config.yaml
hidden_size: 192
d_shared_expert: 192
routed_scale: 13.2
balance_loss: 0.00383
balance_bias: false
shared_expert_gate: true
norm_eps: 1e-05
tie_word_embeddings: true
optimizer: "soap_variant"
beta1: 0.95
beta2: 0.98
max_grad_norm: 1.0
batch_tokens: 131072
max_seq_len: 768
Below are experts of layer 3 (counted from 0) of a mixture-of-experts language model. Rows are named router (the router's row for the expert), gate (a neuron's input weights, with its number), up (a neuron's input weights, with its number), down (a neuron's output weights, with its number) and show model dimensions 0-31. Each number is 500 + 25 x the weight over its row's rms, rounded and kept within 0 to 999. Numbers have three digits each.
After each expert's rows: a language model's description of what the expert responds to. This comes from a sample of Wikipedia text that the model never trained on.

# expert 38
router:486491512507467497469553472475499491506471504487515507467542466503523464476533498488514530487498
gate0:522495500535448499503468508548483523505456478515512516560471478463471533475488477496524503535447
up0:506547449511475508496551486506505466489520457476490442510500512451502481476520452459475499472467
down0:479520475516477509509542512556528486538525492520521523468466492443471506491500488456516503556536
gate1:566497555492492473454498476518491506512511468537508508481510467493505541505483505471460533509475
up1:548457537503489476471511506539546526506499499562501486479489492491505514499496513507483523518497
down1:520450432473452488536450494531532471453506512491496507471507484508519532455491530532452500525510
gate2:530486533547527522499447498467502485476481480516503539514498475477475496494497470524517495531489
up2:537489524541502498478465516461481486482462456509512571527497498467482503467500498516516485510490
down2:441524500506451516524468508462452474481521543549513518509488494497523514483470516521463496502503
gate3:515549542528541501464526496553505519501488496512505497485538467510525467508486520540497531452498
up3:515498473452515540477511502504482513543539478485500519499541534508530470513443502523470537482494
down3:507496464474540515530487484480481496497507492516484505556487489488513498475435517476507472486496
gate4:522507538482510492528512469507479500491487562506535450491484482481479516510533526464498490495486
up4:489474512449506495539546448494494492494486557523528492473502498478486483483517531483498475503502
down4:551492488489527535510473463507513466505508479501449540536532505509522500472509515534491499529520
gate5:497439503501481433475509531515466502486516479554531451538538521489530470530535502520513494513547
up5:484470530433462474447456565517473504510473477512476470495513535531494495492480473491494524526524
down5:474500480525477489480484521545476468532490506523516488504502515471532474475486488502485549520507
Description: Auxiliary and copular verbs. Forms of be and have plus would, became and also, right after a subject such as it, he or which: was, is, been.

# expert 8
router:532480527470482505540512512486497524518499499549547532487499512515524488467456509533504484509480
gate0:494479469504498536483501492540501516504467515503502500529493501489518504487439521573529530502510
up0:513497523493476470481509499446501488485520498527512469483501477480494461515560442482490461496545
down0:514480495519477520524508526497499499525504509475509458484444504483534445488495473502495538510458
gate1:463492513497521491494458491463484446542505513580518496519496527530507485476485562457458474493498
up1:478504540499506504496523479558522511497533478472547490508517472452505495471529485527501488518450
down1:475474495480538519519506478541506489452515497491470542474471470487478512510488480481514459496494
gate2:504456506529531503526492484527550506480485528495527510517520446547513525450500518487503513516520
up2:474503508513476490511426485508450479535513467495507514529500500470480465500505497502462486499489
down2:480479475483520482481529523524499486476505455542449485560502479521518501500499496499487477528534
gate3:547517527521454508530477491474514480495472471495495506481513585512480520451489483491438499496482
up3:471493465492550507529551489489519504529490489496496518475465443438486517539495506523523501512540
down3:456540494499484503514496484495491485488528477520490476524459492494542507516502493518555536513561
gate4:552466476512504523505503517491519486515484477505543456529472493546536487515506479504515492531448
up4:514479515528492524498495497503473515508515488476469506498498465501493507519488537484477484461491
down4:491467475475509513500530445470463514470504522536481517522498467541525503470531525507497505490502
gate5:513466503467476485521557549530548547459508511474475547502513492505474489468490535502479496485512
up5:464521489493496514484520488505522519492536505529442491497487473467512486497480534495478491492564
down5:507532492526510506486523493542494519494538504491488526505486501490509516481517550529510434472499
Description: Places and institution nouns. Common and proper nouns naming places, institutions or settings, such as city, school, church, Airport, Forum, and especially climate in climate sections.

# expert 12
router:471480512488460480484463463539489534470524507491491496513477526538482534500501526479549510524528
gate0:548487461477469500488504465498506469501478508473447497493445500518535516507453489529462482504471
up0:519495493512486483560553475479474516523483524489490510536466519508505458533504499532518460502510
down0:525463475511514466488508523483495498513515457491510500532550469525486507556484548516504508502487
gate1:512500494470544569508517463501468500503488506516506557463465532480481500510488460523440558515487
up1:497495441480511520543519460493481490507506492521483530479466506525464528463514484515456526559534
down1:528521508515465499493486540509520526462474518525467496517497519532480537509443527502502568483488
gate2:497452514494493494525542465490521462532509503489495494516503496536507511523464488494468458499498
up2:515496456485500465508544471500560472515534509467485475467478485528497515505543513493473481445482
down2:458472531484492491482510504474534503505512526558514503456504502503449530487517443488487500463504
gate3:443497499468540485524505540457516491556457502499489469492468499514517474506521458490494501517509
up3:481525525478481485490542491512543500506496484471510473497550494478463512470470449477497465532488
down3:500503468557514494532494501507487465500482525489505502503462499470506480499492511492530515437495
gate4:483533507487520551479535487460488538514502504544493473496506508465472481496477523465498516484517
up4:476507533540518522501529569490471503513491533517533503489482453512493529493476505470492529440477
down4:503515529484500486503498495510517491537501498551489498535476516514497478500532476511475476466553
gate5:526520448465507495544508529488497521495483493473505513477486479502530478527512454490492499509498
up5:548488481510495436522539533485455503456499557427529502484475526532540497546536466470525519515463
down5:460515521515542514480504531481483491518484514480480530454533466512477517536488496513479506551523
Description: Titles, roles, institutions. Nouns for offices, ranks and groups after the, a or his, such as Colonel, Minister, President, Parliament, director, army.

# expert 55
router:519496503496520458447527522511472518455498513498492469541496460528463491477508514539495487489538
gate0:486514478464498483476488469490526536511468528509498513511517503496499510476497480517473471485529
up0:480545525464552508488502507507517485490538545527555500493467521483494487495523508502511500485503
down0:498446483475533497482492507514469506476525504495499494544486490501497464504518479535488472489508
gate1:471515499516511522504557499474540510495506485508492485478522458494540556474472470503492515507533
up1:496502479496477505531468431525474483500515528507523517490513507484487483509477491522499502517491
down1:496480495483470507507496531483467490595515477548502541498487509493497476495510489514490502487514
gate2:503508489517483542501549513517501547471519492479499527477523496464483490516477489500495514531515
up2:530519497547501485528424496507497528518464504485553486501491517472535534505480522501475521497503
down2:474483519463508480499507475476509510496477507455501491496532499511521493501539484517487520515522
gate3:481474508459501509528494437447541489529505502498499480487502520536505479452486477491523531501506
up3:500494496461479496544528438466526492565489508490500451490498519515523518457481490466497525505504
down3:525489490486467491471446476492483492528516537500507483487503466476509540517505504494511481466460
gate4:528495503475516471488531501531503434491493532525479520499465517488503518507480466518513496479504
up4:494520479495509524509513506463509545455487511499497495504504490492512467443499538490463526506490
down4:524462474490483474529499523491509485520500527494515459509472535465549493481534488491500468526503
gate5:518518473545506475520525501528469544536458480523504519542493489498486492491516513521520525495462
up5:523519523519507517514516534504526531514493452504517524517501459481460544479473533493504532516498
down5:489485515484509491455483484451503498518497531522479512499485487461491518490523509500508458531479
Description: Equals signs and LaTeX. Equals signs and LaTeX symbols like $, \, {, _ in math formulas, plus "=" around plain-text section titles such as "= KRAS =".

# expert 39
router:462475514481467482482465466537493523484537509479494497513482516531480541501504528470553510523532
gate0:522478505496537495504518567507484470512528503516488519500484522500527487513458482518529471520477
up0:486494552529482494479516510460494481495515515508474512506512502533531508503485501483530439551485
down0:506455470474502497488462453486476503513505486506491529491526507499530499486489475494530481523547
gate1:541501506527484517457520486455541507522487509560495474483526462499531518492489492530502541540482
up1:478480493499484523491480496500454488500478496489509509490468479518514511470525463519516488523520
down1:514491496507500517459513535473484489516539490479520437528504511494468503462540461478490499527541
gate2:460488473467528483488503508450499519523485511513519464529456464491507514498443442539507463500483
up2:502523494481501495529497481476504474524463493523458501469478480481479473481523502542497502507442
down2:495497514513500504480473475494539481501531489492495481495524499509528509505495526504459508470519
gate3:521514542532532521508539503501468515519492529512485525496535504490480516544500462506503527496471
up3:461478524501563506512469482502524517520502540566470521499477487497505497527507501510497515475517
down3:508513496470526504464503478530505510488524496467503501516470588498506566485500476507486559531485
gate4:513527475486539518493503506492500485507485541482470517515524539547490495484481492529460516515512
up4:515481523473450468455536525510499484495487527481482495536488474543509541483499457513489503458501
down4:497499445467430481457508495532516539471482494519516504480497507501536555523442512510446508523490
gate5:460502505531477523488531511452495480507517476528540486524476470477498477526532523497491471504531
up5:511528539521443477466507557477486470483498487470534490524505482503490463529501502487509493497496
down5:510546486491508502454488507504510518521427508484474514488470503513494513508566525459457502490486
Description: Capital starts, quotation marks. Capital-letter opening pieces of surnames and foreign words, plus closing quotation marks, like B, Gr, Hart, Sur, ".

# expert 31
router:473465506478466491472498492536466503511533507477504475502443550525479531512497516485535479485507
gate0:434524504484493477518499500472530507504464489503501475517493533495497483481516507538481457516514
up0:516494503465510481516524514506506503447519467477541479478526506531449511477465523444490513482532
down0:448521491517521505558486490503502503517551448513470536507507516492480494458544491482506512505537
gate1:521535491494542521504496487481504505511498501479487479511570472520515499499538545436480501554472
up1:491514490504450470521519487474552527511544505477543528514477478488466502524513489477504509496511
down1:456470531554486526513549492549507521504512459514537531505456491511529498533520496485488463494495
gate2:520516489518468537545512539479497490512481483510494522513491469483534501495535505489496481529474
up2:505490490523528529475508503488518473510534451463524459527498528497504463490473471488553516476501
down2:527505502482467517482510499492497481526499575477515499471491506469484506485504469496539459512504
gate3:500470441521488515543489524483507523501491459493516503499502489524498512491486468496515509483490
up3:507476517496537485488511476540490503459477513527500490490471483519493514501497496485454526489502
down3:509520479523479484490477469447528486526501483511503507503499504470516502530497467498521537486519
gate4:493524507518484502519478524488504504521537515557550522521522530523482498497533508539495488495525
up4:455524487470515473535555526487479454495446503486489468468510512523530501486516495494510509548503
down4:514432491514437453490509524498493477507472476518493528503465495505457507494519507511443459498522
gate5:512541504512535489486528529484497520481468519490497471528489495498487453502498467505484535509484
up5:524506478477544479493505474529494526481520480501510496525487525516478434490478487463472551509507
down5:557519530461492525485516492514494464498517478473510494494547497510554501512489508517476510473473
Description: Opening parentheses. Opening parentheses, often fused with the next capital, adding actor names, expansions or glosses after a name: Carrie (Claire Danes), Ceylon (Sri Lanka).

# expert 10
router:454521513489489481503484495487461522492498542471517527462540491492452492494515485485481491482514
gate0:492482457500491457483493477530494538471499509481537566461461503463512511499510474488503506498462
up0:540504531508519522486501487490489441512527493521485469543521507538460485515483498512514485468558
down0:519533508512461495477519461511524541531512469534510486508525533483494456529486553511507499456511
gate1:518496507546501469494486508556498491479506440488512502501472516476538481481475482443478475462502
up1:485493478548460458473499481472436526451548470505512546490475495471499511492510469487465462493481
down1:524471528496503495487452498513481506486513475466480448484419456487511536457523488514512481501522
gate2:532490505449507470499496480498543512482524501502526535513556516495517500550480516485451426516493
up2:486517528527498510504497489512452494511494535503469492495457483507486496481515493538504562476488
down2:465516509469529492478537507512480474520466513467513512547501513485493466496473495538439530537496
gate3:510486513506427524499503495523475491476447518550507544484503488499518519474538476488451509489536
up3:477491484481533474518458516489544508513501487483558482484504519518502487534449489534568508541493
down3:519511544572536526500504487563539507529458510519514519460511528516489511481521507562468514530463
gate4:491488540520496458497500464476525506518490480492494527476483494463532556478485512574484531454480
up4:553442475532537484515488496483524511536435497477531516475492542510487466461469517492554522493527
down4:459511525521428523503514499513473510447456484516508523503481468528519485461545482497472474526499
gate5:541518513496486483468451483525508495474490489489505513485450579495464530539467495501500519468528
up5:515524478501528488502509511499534500459489498491494475442458533479467447488477494512516507498543
down5:529432451480523478497511490499499498527494428517499504498484508514454523519478511526568487504509
Description: Copulas and conjunctions. Verbs and connectives after a subject or comma, mainly is, was, and, or, but, it, as in "Týr is a".

# expert 34
router:470471507481476484486465462536492521482546504485490500515480516543474541502499528474550510530527
gate0:463514479470490510500467485473512510486496456474544477516536493484472553487533527492474479495449
up0:488531486516531498519533502481507491485505512474494539465453490498499506500466492477532489478502
down0:493528526504494476500526520468504505525495534504454489522472508440507481519521416470523524479524
gate1:500485510485502529510510480467512503488474476533521489504516482467472451492461455481486561539520
up1:505513495504495526480471532564535501491456467486472477491517513538481504486516480524501496425495
down1:509474501483488512514433506460477439484524516500467498526479477510514494506487562525528502457513
gate2:546489534519504508495477519565530491514477499524462541518502487454503536506514474498477512542482
up2:495501484450477476556473527484518512506453494477526488475533512504516496443487488469509444516497
down2:510485514474503519503512536522528483522487542482511522492507466505495498532472528464505446523488
gate3:473506471474495518494513491505497490512442539474490489512475473492538488496485481472483510491546
up3:519504481505517514501494533551484489517490490494486546533479502479463497491515544533514490548516
down3:475525496513486540491472501498541515543533458492507488465493486513526512520487446503508505474491
gate4:530492502491498476494555467490468423520509465541521471500508478511522511539521483524479511516491
up4:524494502500533529470516466471453508450519459488524500491537490509473486462504523526528490532490
down4:519517518497491485508558496509513492554504523492495534503466505485460494496497513519454511468486
gate5:470490527490538518532468494494480517491479493547502484465448493477514449537492493501472519501508
up5:491505547522499478521471523525481525502504459494496504575472517515503490500539469510490477540487
down5:493507476524523496447537429494484522516504487468499486493493513522505530484515492510489530485481
Description: Person and role nouns. Nouns for people, occupations and institutions and word-final suffixes, such as journalist, actor, government, historians, -ism, -ers.